{"num_hidden_layers": 11, "hidden_size": 256, "n_experts": 128, "d_expert": 64, "hidden_act": "swiglu", "moe_layers": [1, 2, 3, 4, 5, 6, 7, 8, 9, 10], "init_std_router": 0.00603, "lr_router": 0.000501, "norm": "rmsnorm", "norm_eps": 1e-05, "optimizer": "muon_variant", "learning_rate": 0.00205, "beta1": 0.95, "max_steps": 4488, "dataset": "wikipedia_en"}
Below are experts of layer 6 (counted from 0) of a mixture-of-experts language model. Rows are named router (the router's row for the expert), gate (a neuron's input weights, with its number), up (a neuron's input weights, with its number), down (a neuron's output weights, with its number) and show model dimensions 0-63. Each number is 500 + 25 x the weight over its row's rms, rounded and kept within 0 to 999. Numbers have three digits each.
After each expert's rows: a language model's description of what the expert responds to. This comes from a sample of Wikipedia text that the model never trained on.

# expert 23
router:484515544469450487424445506447545516539512496520467552492491497467461467510463533547508498483520514469477520486450514486479506522499494488484501480492511499468501485511530471506501498547507472
gate0:427487501491476543471472508518524460472483491460463527458490493489517531494476524507496489515534471539463474466532521488502500523445487545463506553445484447510529524484499500502501477527477509
up0:470505513524485557456502499528487467534488482470489543532491502447481502449497526493493470525489490512471492498505514485513480505486505504479511548486528494480525523468492506541512485477465514
down0:516549487515513461497490478517519503464520571454500461509469482554489482467468505504568466499501529534534515508505484496524460504524480531550449497478520514482566492498522529450485482518446494
gate1:503563515473535494499569503474515475455512518533482544433506527480472471499512495477479504493514481498495519460491489490523493482464482504495558499541485521512466489481486464501470538482491470
up1:466494500530472499514500478504452547515473511467487500520501499511542486499505490484509484531507461505518488527497489532473500530464518481457543523500448506522497508501492525523516468518518490
down1:494464464483507488502512517494499457527479505526508449482523511513506476513514469510494492485504501509489516500484535498500521478500529473496525491496500506472535500477473441476488443481515508
gate2:483542497503484492530502515485550486519513556493491483473473486489475499517532522550451493478518523461498500528458484514523497547474491505482510528509460502522505436490475521534556509525470487
up2:499498513495498522492504533501455487523467451476498505546503494471507534468483498503511496561501491524468548500517504490474548493489468476503484504507523495501474525525516488478504505487504509
down2:455488543487509495498479493477546499530498534524497477503472539525519515490514494456485492511533489504484517473512427486544475512481534498499488547529520530521506500495485543490500451494484477
gate3:535540460502504522507517478540481438521472525516475494515507467534485518487514458493552504541475496539543533515536462519504485527530505486510508505520477517517536527495582509534525476464541515
up3:507484503461511536468458486525482465460462530498494498478504501502528554485477494531507508509513470472509487476491496485471504527502497516509467488509478511514445501517485526478455487456534449
down3:536502480482484498493519493465518489494519488538515539470517491522520497459468509504549515490475504511536473464506493538434509499476500474506506463533481500519528501522517446483488484497517478
gate4:532493484483511527483509495505483468513528481501516453519514477525493474528467522493486523473513484474495515461479483521541520556462523434481518482512533512505514472531497533511517521499502499
up4:514514523480515516476500521515496524467519529465504498511495471535489477554510497464549443451505481501498504488505462519512497512484476426503498531500552487497518479489465508534494500502508487
down4:491494526485488505497480486494499497482523548510507545501472541477485495552484522514547519503495506518510491496521481515500460501450455541484546544494502501538496515492485490475529511499497500
gate5:493488480488521503506501519493505498480517508505532509453469464502477479465464479464529491495495544546491538530518443464544484486512494436520507481521534524470551500477484510536528484514509491
up5:539462495495528475485487482501470497517506502506530507483513499508491513538549485513541508508492539497556492491523496502506524527478532534523481497450515508526485479507529524493511483457458485
down5:497446466511520516521468492542499518481526530466529538493515483476472487540468499505495543516474503459477457520532486482470490538475489499550481480526506489502523487506537481478541446508530516
gate6:528538488487477519516505499507543501512478488479443453481481538472507501464501512478514463492490476456512494463528504562502494490520495554451508487565511486494511503489505512497545543474523503
up6:504506501488473485542508509488475454512518493514455460481507533508511526544483441543483495524544507461505520487513491523515463512516482555452522506484514531494533480469511552480521484505533504
down6:491520490474507521504514521512485522507538549472494520517478532487504504438473476499501528466499517481495528537479453450519505506496482550476477519529488496528454531465488492477474468492498513
gate7:492496517527538513468483492525492453515543525484506558508493505455523471479497546513468535491534511514471500508518519500493508511461447542537478542455516486454531490478545500493517516504481522
up7:518553500545497483540534489489506525503481469515492482495517459458528493475459492478490488484504504528516489447523531561510541497504500468542472527495516511490522494531492509547472490501493529
down7:464494508513495465493486516473450525543489505538521541575476502532490495492497475483477508488537490469496477500487521494511461513515500453540451497516531478503500501530525574490508473529488536
gate8:502523527503535463481495538472495503497508515511485446491517524468484525497482507494516499470488465548500491506480478492515520520507498461470486485506465508488503485498482493528442535459508535
up8:490530495510520439522478520516480531535467508510436486493519538498472500506482507522480514509508472473515502532442479492489520507490522473485498504497502493473489505469480546515471513481540515
down8:443489516560479515490517439495487500492502482525502540521500496491516531547499524529495510507485504516477499487543463472560492500497487510536502496474532491485542504526534509467517423548468499
gate9:484514491563454514497508496531485484500444462500504465454469528445516478481483435482493492527490481495523513514501507519486510490494487511528512513520545477510531498496503468433474515491558560
up9:533479473552500487516489494514512504501432503488521476486449489478506455511452469530482485540488475473484561527526487527472440496500527519526546474563519490492512492444498494451479518493528517
down9:494478470477540474504547511545468501501507488476496481503480503551472554493483468494489477550495506482506492557522528516462512514503521480492491528500511516501481558507511457537475519553512499
Periods, apostrophes and hyphens inside foreign-language bibliographic citations and abbreviations, such as Univ. Lisboa, tr., Comm. Intern., d'Alger.

# expert 58
router:474456544472468479477422463472519518540486521521518510486538544482480479498470508527491442529513517509513541525450495508484495498491488540528457427470520532463501499481472483475541468495470494
gate0:515508517506538552510549470489452493546505498531506480514548488532473498498506499498462458505535535461496499500518482482526527522478444463518471500511464552487496521501471497496539498486488492
up0:520469471478493511502475496531530489465442503482508480502453492496516478518504516544482503514518492526487492499490511507521524515526538520455512524487524513541439477481471474534494483535480512
down0:535500535496466526473490474535457518470508506488523469483521451522503532539508514492516515486538503527533521533446532432505473549514521474503528484482485473522463496533484474547486489521506483
gate1:505539431505465485486470464521506502499471531473469516504495475503535478463491474484496503476499491497549532528487484540526547497493560511515517534518487518497509465490477463491534492508512480
up1:482475545524493480522485549470514515489555460462482480509490514496487532493474466453542511512459429453469495473526536504508487473525436516449482487486535462479496523466521504500498500488533511
down1:511466481500492517479471502477487533514538531521467506457496503469472521520517482511493499565577504509481474544509487462523535521508507505509462505520483487493536492503468521543551563524438478
gate2:459459496487488504463473510478534545570538484471539469485522499492481506497457496512495470512520501488482528491436500490524491512481503509522464450506504496501487480500474504490560511495490521
up2:544501504492521495490541482502502505443507434482474533507478469498526483483533540486473536478508495472517509515555482480465514500503525468460535523497546518512516541461538503499454485480503478
down2:479530504481477490457486498524470519461507481519500524508496476504516519505513477490534518522498494449509517480475509502541528428467507506462459468499541532511570496521499537526495494516505549
gate3:497521473484519501538503528522487486497504493510497503513482522495481469481537524510478483504466478513509514494518470545494476466502507504519523508486491449499498502467477502495493517485515496
up3:492543474515544494509486496504493481541528503470515487508476503513508480519518508489517502490492492508496519468505521575519512469482514526499513474504508467486500499503490468479507491490524514
down3:493529481458469503450466565497496523521470514507508418486449508512520467478501524451516467491536512477525509491513548479516460508509502522475509461541534506490520479505506501529502500503497490
gate4:497523484508508500519535470493466486499499491490502471493516482528518522482490486494458501472502472463527499495532495512474469502500505487482550497494546488492522485448496508517510522477568516
up4:531550508533495501456478451485520438482493431457498537518507469520473502499530563507488498494508479509488480493515464512495539457489499539494520496505493488512474508466540549490515511499535497
down4:512496498518474512490452502544513510506521537539487480505489498535495459447519549476480478501491470460458479477494476509486490481477510512479547469522510478459462498507499488519444491499515463
gate5:488512500497521492508514519494531477487502499501465488507471515468481485463474541503499515498500516507527509502485489502485467465490471538473503514511521517498517483528507468551475533448503499
up5:489506481486474502478505520548504479503508535444525505508494460471481512554508433469524489517517483482490457507492479485469542514499515531488524501529526526510500524494481468564480527531544499
down5:481497481461461497511517473504534488473487423442551509490495520537503495524523498485493500525489505485516470517526546527492517498496498545534500484511492485486501492490523485512515499542476532
gate6:476455439535457511515465503516524536511474513520456496471473533487483527532536516509516496548496512514520470535509494500534479487477493499491491500546460518478489448424510503456521522464486528
up6:500533488493505437508504490512511498510522469483487456508518468468506503484464517509519498527512481489484478465483499549479538471542477478589511528504518497498552556523562514509492508518563530
down6:533506476494484515501498481487512465447504487505485481475471515477503497514476512514506534472430481473497499483508519510562493474497533472475528513561507498538514507468537523513479509485490515
gate7:504539486553506515533506515493461472470502505484472457477459528484471462471495459498459483477505457532514469518532495486469483504475501533494471486518544523523531509486505557491501515514495481
up7:512480500473519480451517471512510511514515512522525526492518483532504535496545508521514500506489493486499501498488461511532540505557504468546523474464480458490494516519524457530473495510537509
down7:461515497517514497529509471503496516529516522500466535474504524508490522550526512502507486514535508488495520506525496523539475553500461517490530509435552533527500444491495480514496490504542494
gate8:528438465525545545507536438508493469531490552498476454523515536452518473487479499491485515535496517510521557496489465508474450477517477521534537462552477535539478538493515488475520465475468469
up8:538514461523473511541501471536519501499526495527510515474539518476502463496536488488469521538517532518526532525519483523521531479516498510537471500502477558503488497508499458501524488483491496
down8:497509514528514523494486546481506543509504506500519489511520499496496517489522493529520523539481496448482456547497459510552465535518546540510447459501497514518525512527485481540485457501491536
gate9:502516482508545455508429536503519426506539489511490491484462511473517530493471473526522501538528468480497511496467487502510513512503491494513461487479554487523507523503468495526492524451496447
up9:486460516531476534505497454528550532484516506504453487521511509531508487478540538520508476463454508522505473496518456515488519494509496476503483463507520451474558496536552416474481527498525489
down9:486498485544502512527481489519469520510497529502550531508495474498464499512492453469430478525507508507485499513515509513502531516486503526466489539482495499495500542499514474542519558494494484
First names and role nouns right before a person's name, such as John, William, Colonel, producer, daughter, and name pieces in cast tables.

# expert 61
router:486477508473449453435434448467549486508519513511532534484529484505475496521454484521472520488517512488520479508474485490441482491522516485499495505463494489489510520492507467459468497500507484
gate0:525498490515499444531505503475535496484506531514513500485492530535476473527509485509480470480514524512514474458468474443495509462500546524484533513475539484509492510522477467495456505527512464
up0:526503520538483459524515509485516497467523556507482521505518491513480462507517479499479498471483535513476511446469498458514464468485563520477548502484532465536514505508476470479488513522512515
down0:521485522471529466522502475475479496533524522534460521505479476497469491534462518522487520504492506478505518470465519525483535494500478525512540485528500532499513530442501506488532489492505509
gate1:510523477534485505477471462508500448522491519468476445498467457485504486478420497506487530462458513491543524456488486492483430485474458435456526541500473504526544502495512510475481502484547529
up1:493488481492492490504532499493483510516510469525517536497491531511543495488548532516523497498463520525503534460532482503529563496526511493471452494488500540485471477512511483488494471496476468
down1:492468531490545495523503485492525528478441471525497546467487470492475481491488517486455491547487515472466525526479534507498508513490510510511500477487551503539492505515528482494491450518494476
gate2:521551497520489504504506507526563481500513510488500499470510482493523508473445479496476486488470503495475479490522496489465539453451463512515499527470502470519538525522504533520574485489515490
up2:493458482505495473532513485486470531465517525545526521528474535514464513524545479481477523502526501512480505512490497515510488492535525504485488470528434490489526461477517503462457464507486503
down2:548499491532520539537530519523495499528531463465528498484500533512501507502518518460503490512483480521548519497553485505484522518470467484508503526523525510492468543494503495551465502511520475
gate3:498501451481456523486483504495457551552511520516518490498511471527483496511504495515525548528479495583486483508548488519526517466502551506508513526501491429497482518494510481534488501486506525
up3:521527514477542476503532493492502491511457503487504520475473524471462503509501531470481425523515503463521544496472519494517455514482479513484485517505517537495524478528538525503527505489511491
down3:480536538545478514479506466488501490464538501497515464505492463495501475572495541529486525488501490465513503479534516491507544441541483479503533503459464480517498570506502494483489465478476533
gate4:489468481455545529515494483491492497490531526528510546489506536529515475454486480498449552475507474502484490505526509523523498521467460507504549528476452465489513559508533480566515482494518533
up4:519506454526523422546494485478499478526511513473488498466510534467502479490496462524485512510540457499523515473491542504486511515513462477506521500525502503501533527463487530469522503479459494
down4:459502496510525487515487494481489442509524497480487518490546493529504499500490485556480528509473491490494488490518483485535497526516467523538518558456477505501498514518484472490491499522522478
gate5:497521452488510485479525497519538496522522525464487523562487460505529461489467469513472469474511508483489450537501452522509501478447485506519516526455536457504518469510507502471492476524532511
up5:503545542506458524463462463458496500531520515498519467511463504499475512500540506496512488497502500532506527516488491500562524547481473456467499494492474482447537524497508547516483519517543543
down5:466511498491517540499511510503524510508465496466502518493527521481504541512487488508470521486552505458522509453527516536502507468511457572521472502507513507489524496499489476470499505458545482
gate6:499478502508507509530515509525486540499477493502530504459463460525513491519510489503495514505467480471516536462519492531541496498524522473538515540468513472463543525487534526428518481487512480
up6:482509515475535490480468489507492517555531510527482535487530482483514482513497474434462508507462524534474454526513473530518531492511503462490458489497481536473495476484496458488482488516459485
down6:514473501502486487516523496535529471469490548481510491490505496480543510476464529480544480503494515496504503499489487513511516477556518494496513507495479524472491455496539480484502498522464464
gate7:512483500489476510479524500531532488510461485532456457479492479479484475455506517527520493470554506519511482483493495455464502514513498524544516483514504534521527520498494470486479502525548502
up7:466520489532501507481529497525459502537498511468459507477504486519466514506495487499499471500493483491496510491533494420476524520543517479485479490518508463505540511475558470477488516478506511
down7:500457516500493487521511479490524490520527459515476503511495459473522500481532443489502560509478472488511492485466511504498471510505495494540514504508476509500539501481512497486506476508430494
gate8:524474483520503531496517448499487505468498492521482478525506505500549471499524498535454488528499484510528499478508505488500479469449485521512524525493473489500494515508507460488468525546513494
up8:450540484506463478509497536483505514489494475491501507491566517509481498490463520476520508480489501546446500545507496558500517468512505498478452474525541497452501494519516537500467485533513473
down8:539486480565523448467505485507498525514472467505479497478490479552490505567516494495486494533450520508557513498511542521476457511494496504477521490465499472530517492516496489479475526456483517
gate9:531468457496476490490528520533498512497498506518460487474521478474487511498500480524477502538483521571513424495519476509516463490513493481512507483504471498486486475532519517487514482476546511
up9:516485515471492510496537527512509521518522509479466494481502473497473553490461472525446495526499504518543524501504469544542500501504473512481473458511511504458493466464537538499475502481492544
down9:499485503487517522512480462511475524453524441497500525526466552471538506509535499509510496524493528532519521557499500460491475508491464511506481506522462492526487510485538489488475467472479460
Line-start and field-label words in infoboxes and headings, especially Tr/tr stems and terms like Coordinates, Personal, Elevation, Trust, trades.

# expert 31
router:463459541486457490484450470440549498491486511523496516507490528502458499477517502525470491502538536497494509525455511482463525504497519498503450487469542508471482482516480479497491502523466492
gate0:500502465538517515509502506514496494485482530552484497533511571468466469506527471495482482480537507484512538488474492547479522520505511481489514450510494500464510473536487485524556498480507535
up0:493474536436487503471478532497520509498472486504504541474507473541547523469497475472521506524454476510467453496503499503497429496447483513508503465512551503482525483515475465499482502552497483
down0:516466479482514450522523503493462515494462519502510537477501471550524477519495506551510475498523454479509486467479525453469511499521483445530507509493524528487531516511487493528469491532496489
gate1:490482471535482518485498510510503509493506513456489534478493536523508469501464540473486523521526531482506451522518481478496536504473468518509507537529506534461491480522479522532499507486479504
up1:461512489519497561511510536483509508508481510477491514500518484529530523506528523524535513502502502479510503511495509467501485499494546494485500481542544448486539524469500521446522528565524517
down1:486505467449500445481511548472450513489523562509497467491540454484478501508502541444499483509518502538523530514491465528542514510520511496469483473504503540520490510509505489531514505477471492
gate2:501515540483523535551530510489500476531479444485476472528472519489474479498527510525529485540467475485462492500486515510481510495509483485472510469463506528536483529497511506461507482538487491
up2:554486453512492511499503427537511584486526563544499479492535515463498529481499505532505489482499499535516495503525442531504465520479526474505509514507474479502531533484496469537476523477511523
down2:422510504456520494454522579481471471520532506512543520528532481422518506496537469560454499518562498462496497456494513469504496454480504498537520493502525514518507489500476510466518488518512530
gate3:526488498511491536483513510501516510516475502467481458501459505492494518475529518494495501487509493431496471510470519475508499481437473516461460446466481533507500471507471446465490503536532551
up3:490482499480501484524480535544506488498508459486514493534464479484491563512545518514513451500522484444497462489449493473498479460491503513504490492518477528499533504472468494496515475545482548
down3:499496521522491528454492500517484516509487491519481471490525492498482488536508468472537485490464510570512495508500499501534517506502478510493535503489496521434504452472498469519545485542492529
gate4:508521511507523531535491522486529508494492481483462524471506508473517517507498507513489527497503448553502515529490452500476500492493480484474463435487519506513464518477516547504513483493455482
up4:530506503545517484532493516500533466528469507514529493486507499502477522536514514476538508510510461562468484519505496484493560526442474464496426476508517474514508512474497556517478485484459465
down4:531503483480472487489502511467474479501490466500532489490502517505518492508497484508504488471480529485496446493518506511513512486495528546510506509533502555499502519516457497510500488471479514
gate5:508517466483457432482507544470490487526505512534540505518447536480508515501501474512470516518476499518475500483496533477512483505532558503480502542496539522526565502475487531522479524494518529
up5:547504501524476432513498522543484562513506470511506482511468518453548510517482499563497521508477502481491535490520496488505485491538515540473507483492562526498482481476524538522491486479490520
down5:459501515506530464473521499513505483492543544506474475488523457483502496467484549450483506490505520485482508465455445501539554499451480504511515479523482501522528517491491537514486471481513504
gate6:530487467515513517478461501515490501529513512517493468515484511527479544524488503509502489478507514469577506489519448492512562487493548513483474470528501513522520504499527498514481503474498542
up6:489473506483510493487541477506538506485558501490504539487481485492540469512544513501510511544505481538495488525498541498476464511514485512545506518453478510468522532526464472533526514503506460
down6:501469523536507519526489485466503516537532499469514460511520528491476497470494546459496526486489481469440516504521481455523495550479491435485477499472508498470498451541517517519523447510520503
gate7:460536536504464551530565504494501486497477515498500477501460489501506478528518482491502486527504470535493502492463475534482508514486492499470465463528515516490472488477448496510496539503462499
up7:476521540462481506515566496473466483514513500505494490485482498487487473504528521529492525532522454520509492500505488513524525506508523514505481502485496528484469503486528511523497555479467490
down7:489472509487481543531486532516549533504501550457458481470512499510476517475511495468442519510486475491536506476511504483471468506543466520515542541487460501533506520524505495492566524476480470
gate8:522505498514467486517513502518486552500497507519454533587512530532491510502468455480517487534524501543531524512487554502471487491468502521446500493511490464507490482474485481471518502512497467
up8:493502512475504530486459508504494503498506483508519511449497484419499485499490521528512496503490488453500480491497496476533508516514467514541496454498524453489541535502504490527466521503556504
down8:483506504464492523497525527535466500551474479511476529487507462495490467531539526523538460530495478480518545484510486497507519480495501495504513517519503537507489506559526512509514512473472440
gate9:513496455507505500552517516489498492504530479462509541479480547512495475501504543452490511502519483519514504479499507488509496503516497503523442505526482498512491487482507521558508510479541488
up9:464456497515473527511509505476472460513480510484498479525522529501484464492521487455459461473514536520549500486530489468487477482522464513501476508534498513541486485515495519537516471463510442
down9:488502487542503517473517465507494498504449583514512503482494514488514506514523501550472487497491466512489499471404489536488485549456456486491464502497484512527514494479468501504515527538530501
Pieces of Slavic, Turkish, Arabic and Spanish personal and place names, often with diacritics in sports tables, e.g. And(riy), Ž-en-íšek, ö, š.

# expert 21
router:491471504480475501480464468434534513503479538513514510499503532518505515553482496533509477498528573483480512491491539452493509491508531545490446493517535507456483526499564454455481443505484497
gate0:527514470505497524517543513513523492511456473508513524512483502512521495527527488486517508465505536503524471477494494477529505506503500544521476530510519444518484464497520487511566460509493515
up0:518485509508501490530455458549478490514478510537531466494504527535541444482537519464499503485560479508538529508488482488494516550472485484482496469461487519519483465492483489493481479527458527
down0:473523498543480502525507539502538500521515499494466522521512506494490552486519498537495474508509486456470497498507551506502484505512496526508523520547473534492481500479552551479495523467541508
gate1:542506493488533521505489494505488473526505507489505491523517519522521501524501482489506513469516488451497522508458523508535500509519528465491460541516537527482495577476501471476489445502529500
up1:503498449503495493514492513511495437500515516501480507528529522539536501508476468497493503471567483431463508454504511527520539477521553492491493511489525462492463534524530486511469483488502558
down1:488507509475545464501460493543492516505519496488512509492476497567462551529519470461475547537504510503512485508513507489528471505520482515486514466501539494508483516537532483528530552552489488
gate2:530462482501484505473491484520512429522483534526518505496462532528504506524500516513487507520500519485549482491490542514504540503492473527501493505516512486498484514490495490504544559471550557
up2:489476469528468486525507530507497443499489497498539521501525505525496523520462485487500536539511490495556506488513504498451550516510525507484437513534490469489519515470523520504574563496510511
down2:518500514523515469457504509509487537491535509546488502516502513465525435519490538469481506528494518507476497481464480509538491481487536506520492447494527486458541465552509474500485512510519482
gate3:500492513483515498466499521527489462474499504510497466481470480474510533480521490530528507470490472530489502501527544458493527505494537494492475532507510484470489530539493519512478498502474465
up3:500518513508486548494445479521529499507544537477491510516495505501491505501503521525475505476502527521467517485478480498464482565439522518485474464510514528510472526497523529524506535511526468
down3:453486525458505483454527503489503495553456486476513525503513523454489490501497496497480510499523504477483490473458549522544493465483507493481431526489532473496478495511506482513509487470527502
gate4:490525459463559516494514534467502501508471504523478479495503529504516525560463530532487500455518481478477500504510517493504508477489523485518549514541550519522484468504472520501502528535563518
up4:551476541535493493506481459513556490532481500453507554468501488462501489513519502477528506497497525481537509500476490533502505465490488484483504481475491462507501514468499457492493503469491489
down4:452476518455506527471480526511523525518496505444495526506492466485535472533475484513487515500494492499483510524498518515535499523480495512487503480489526476510538481507511524556489512500479496
gate5:490484495484506515477503524479475468537475516512534501470542516532516463487536437499532461501507511488511492461481451496556516515496521457527512579526508498515521516484543509488496437530487479
up5:531527521536507503532463465486514514503528468484507463536514484496483483518465536482447474487492526525487506542496484496449484499481476535494526415461482495502506471468423474522478546480476526
down5:506506576503499487472501507518533482512455499510538495528545524475488509519518518502466492563486510502532551502493498532470492539503517436521495514482480503496495522531478460478531489481470519
gate6:512476499510524532524518496488443507538479537495509481495528519540487529528559463482513452516518546474488475520499507517495463484486483501539471511538460548527501500485478516502485484473500543
up6:493486477494488549519501527524509526488478540454532485503504519469536524495522547494530515485548484505498509492474477484537535471485472497507479498496490487515513521487518491543483466490547458
down6:516499484484463510531482478456448527533485502495490491513524497480475495497467535489518439515458513483448445522510472514532528457544458489478456472501463471440502518492490480510474484519476476
gate7:501497506512511518515521552475504483488455489549464512522522519530518522527505470526496515520482505515545488446489494469477488481496512527496506474487497478478530488488482487508512502500502467
up7:494494529500490499521507515527505500458497509520459512535497513545527524521548476521504533482518547462525489465527513519521478475470514524510558495513495533491522498496485499499515503501485512
down7:488495501455515493491523486495500510505521473462471501516512519508541511496552470499518499555458463498510485513503485458527521542491458517490484505481479510510440540463519521519500499467514518
gate8:518510502543521503498487570518504494501468534494531505431504525511522497464443488482495522483506504536476487463523518499488521508461482525486479508525492472527525485525535519502529499511523456
up8:471475502485449473492515497492471528483541499551509498514483517472486498509480508480554513459519507506485468495510506516474449477536492497536497487474483496473488491501480477467473459496501481
down8:506511541485491516460497480505517460511513481537520496501512516499538552476488516493469483524486484497508505528504532530456495493524481517513507518424527513488492510507528495438508512502497463
gate9:490499520508536526514486496518532486472508528496529457487507526518520483506505550530509470495469504448527489482534492476526506502424492504510467485520500481453534492496489491565520512499494517
up9:486484495552508512510510484513516504491467495485504535521506526531486501470489505514520490478505488531493481476465477516502502439465544443487509495513456482505523587471487534488498530517545505
down9:531480460505487476493483531482458498483551463504514478457505473496485484516470476485466501513536492532522497485474532518472479518475491492485502558461495512481467405512508513538431457453512502
Short pieces such as un, in, iv, Min, Sen, Gen, often a word's opening part, as in Ministry, insulin, defunct.

# expert 8
router:464490512492500494465475450439527556488527462470480529489504536505517502492474478486469462516535555476472542510460516509470504481512490493491500464505520486442466520536530470510470483517538471
gate0:546513518498515506448494502513549491493491488488501490494479529539505526489512440473512473500490464512505446486469527491481509512482536501484501522522528476459499501503482489506498489465514510
up0:487484509505501487511481527529467473530521485462488519561505497493483458503480531509463507491522517479537530499490464526516534515531470486497473484503507482515520498491558497507507484530472521
down0:511543494473488485493498535490509484557515462463504489544556456448504520553462519455486545530504480508552508465502492528518506502505514497473470496505507494486498500455470507503496490535504506
gate1:491461468517512481501506527485505536516512484492477456505498485495527509494497568467490510508509525510480503473510456541500510473512467528471489525514527468515496477497464467525514448501491490
up1:493460477487503444518506560499526535499479528500461513493518502437514468510473522480512480543523578476487515505504472516522513496517503526488460480517539449486505494524511481535499464528519467
down1:510515522507486491470521482504497472521483455495488453522506471463476505480493490477505485535481483510466479494495496501531438522481447481470464529514528477476477544486497521468489505501543506
gate2:517491482495508512524558503526499498498515497491496479498497510479489491466476554483506479478521520473520525469482529500494514461517507522521524469513488454457471532549487463488512489514512462
up2:455481542523453464493475472479528490531521507492521579471466547503472514485519511496465508548517459464476503529505509472512559504473522510498471519486527504518479494507517503533484508537497516
down2:504492511538496529515502490566471516481502532494528484498510483509500537526476516499497485512493529482488528548504512488502474520480473521524491467491465498472450556548540501486508511503507458
gate3:525550483499534514484514484494512533477528492507536527515528486516503519523544482515530487506517480505495515492519481501531493507504543492453501515510501510527480497491506511487520455492480487
up3:503534500507530474496527517479534562500524506512491508450476501515514500459545539522536490508491514525486503507493496537480444503490470490482545502480502487477491502470495469478518492467560456
down3:505494490510481472459489454503488519481472412493509509504473574477548491516491487495464533519492482508531482505510547498511511465495479494511527512467508473503515504531496513484488479509539549
gate4:489531484507496437511519523519526527466491488499470489478521480495489513504522463480495520521511494490512488499529503526484509456509541437503495493509491499500502522480524503513521477517552514
up4:500521499516473538496503457491482504541446523482522480488482520507517516504489529526472542487462533521471499520505500498475466532500464547494502533466515507501506551480535464511511542548525492
down4:484503507497497519535486505511538508470516516500518499520500506469505523493504477538498546536537507451513466531502563481579490472455490469477528484486481490547501510492490449492499493508537519
gate5:513487467495470534513494505522534476495540466510448533529510522513507422480452507482492465463491485509461488450466498543500494497449487487476505479507546503497550525528498512525472530522491518
up5:500517499457505492512507496498528492467493426479474520513494533498531480476459520472516507489502482574502514478481541519469477533508481482517520534535530473489525512514518486514480502501514479
down5:507521517510535506482490460481456540485530495482472525552535484469477497505487507495519524478540497493519489514508487514519503479466518489486499470520491527453489507480488546524505551501517574
gate6:528501476509511503481513481462491490488534509436512458484577494520509510513517458483464471499491549548491494518440502505495463496477523494496487545558522527495500514500518461482497500483462485
up6:528524500563514456471510500503487479499519477470486465478510466494500506488489502495494503464499511495511450490460462482491520468522484483481522520517504473516474509517538515482496528494507521
down6:488536504540471531538501524510482504503534410511468488501515496480503520496496526502459545511508532478440521471491516452511482458519474514491490512492478470494508480491470459477477512486527538
gate7:498497519506464518444552493451493492531518544480499523499447484487512534493507522497501476480504495511476544491534502490541547484495506499466530549501493531492487475487468517542496460509503503
up7:540528487523502482504549475487506471447523487491522502471541476482517500506521541525478522519472470515483525469535527444488528534491509510531530495510459463493515516493530495473484513490497446
down7:503480466496506513476501530502467493508494531527507517490496479490494552472451497505470542461519484569542443563480475500505504486490462516523475505488498472519505503516541459515500524524511502
gate8:507485519526494510513553546499543506533483481489496509536520504507492496505456504482484455520509478503487485452512488495468494498457449524462496530508541493466542535534528516507504478462510497
up8:547499470487494479519529536539502497543470502489496465551520499515494500508475478514503494503462465499488475481450504553454518518496515489477503449510478519487523533503506496434508501496458489
down8:534483461499554497529492521471476492505505485524554521509508545520529495470474499559506501536519494494508455524506473515484473517574519496485510527512488505481508507539503497469468539478519487
gate9:517534493514526533476527477505488503517444462485484502507467542478487509513478518512530462479488522519474491531506535515494481503504517506498540491477500486502472533546497513462506453478494507
up9:484509504461518467489453489524475502500511502497486515506522471480499507515516518482521496531534485478486489448487466481468494500493513484494437459480501521517474503492546480494478512504505475
down9:482508496503502506476530525522487501509482531458508469500460491527513495494504497526503487543458477520553509473488519492485506468510495503520518449495462476507487538456510483490524473485501431
The article an/An, especially before vowel-starting nouns, plus pipes and dashes in zero-filled statistics tables and some name-initial pieces like Bro, Phil.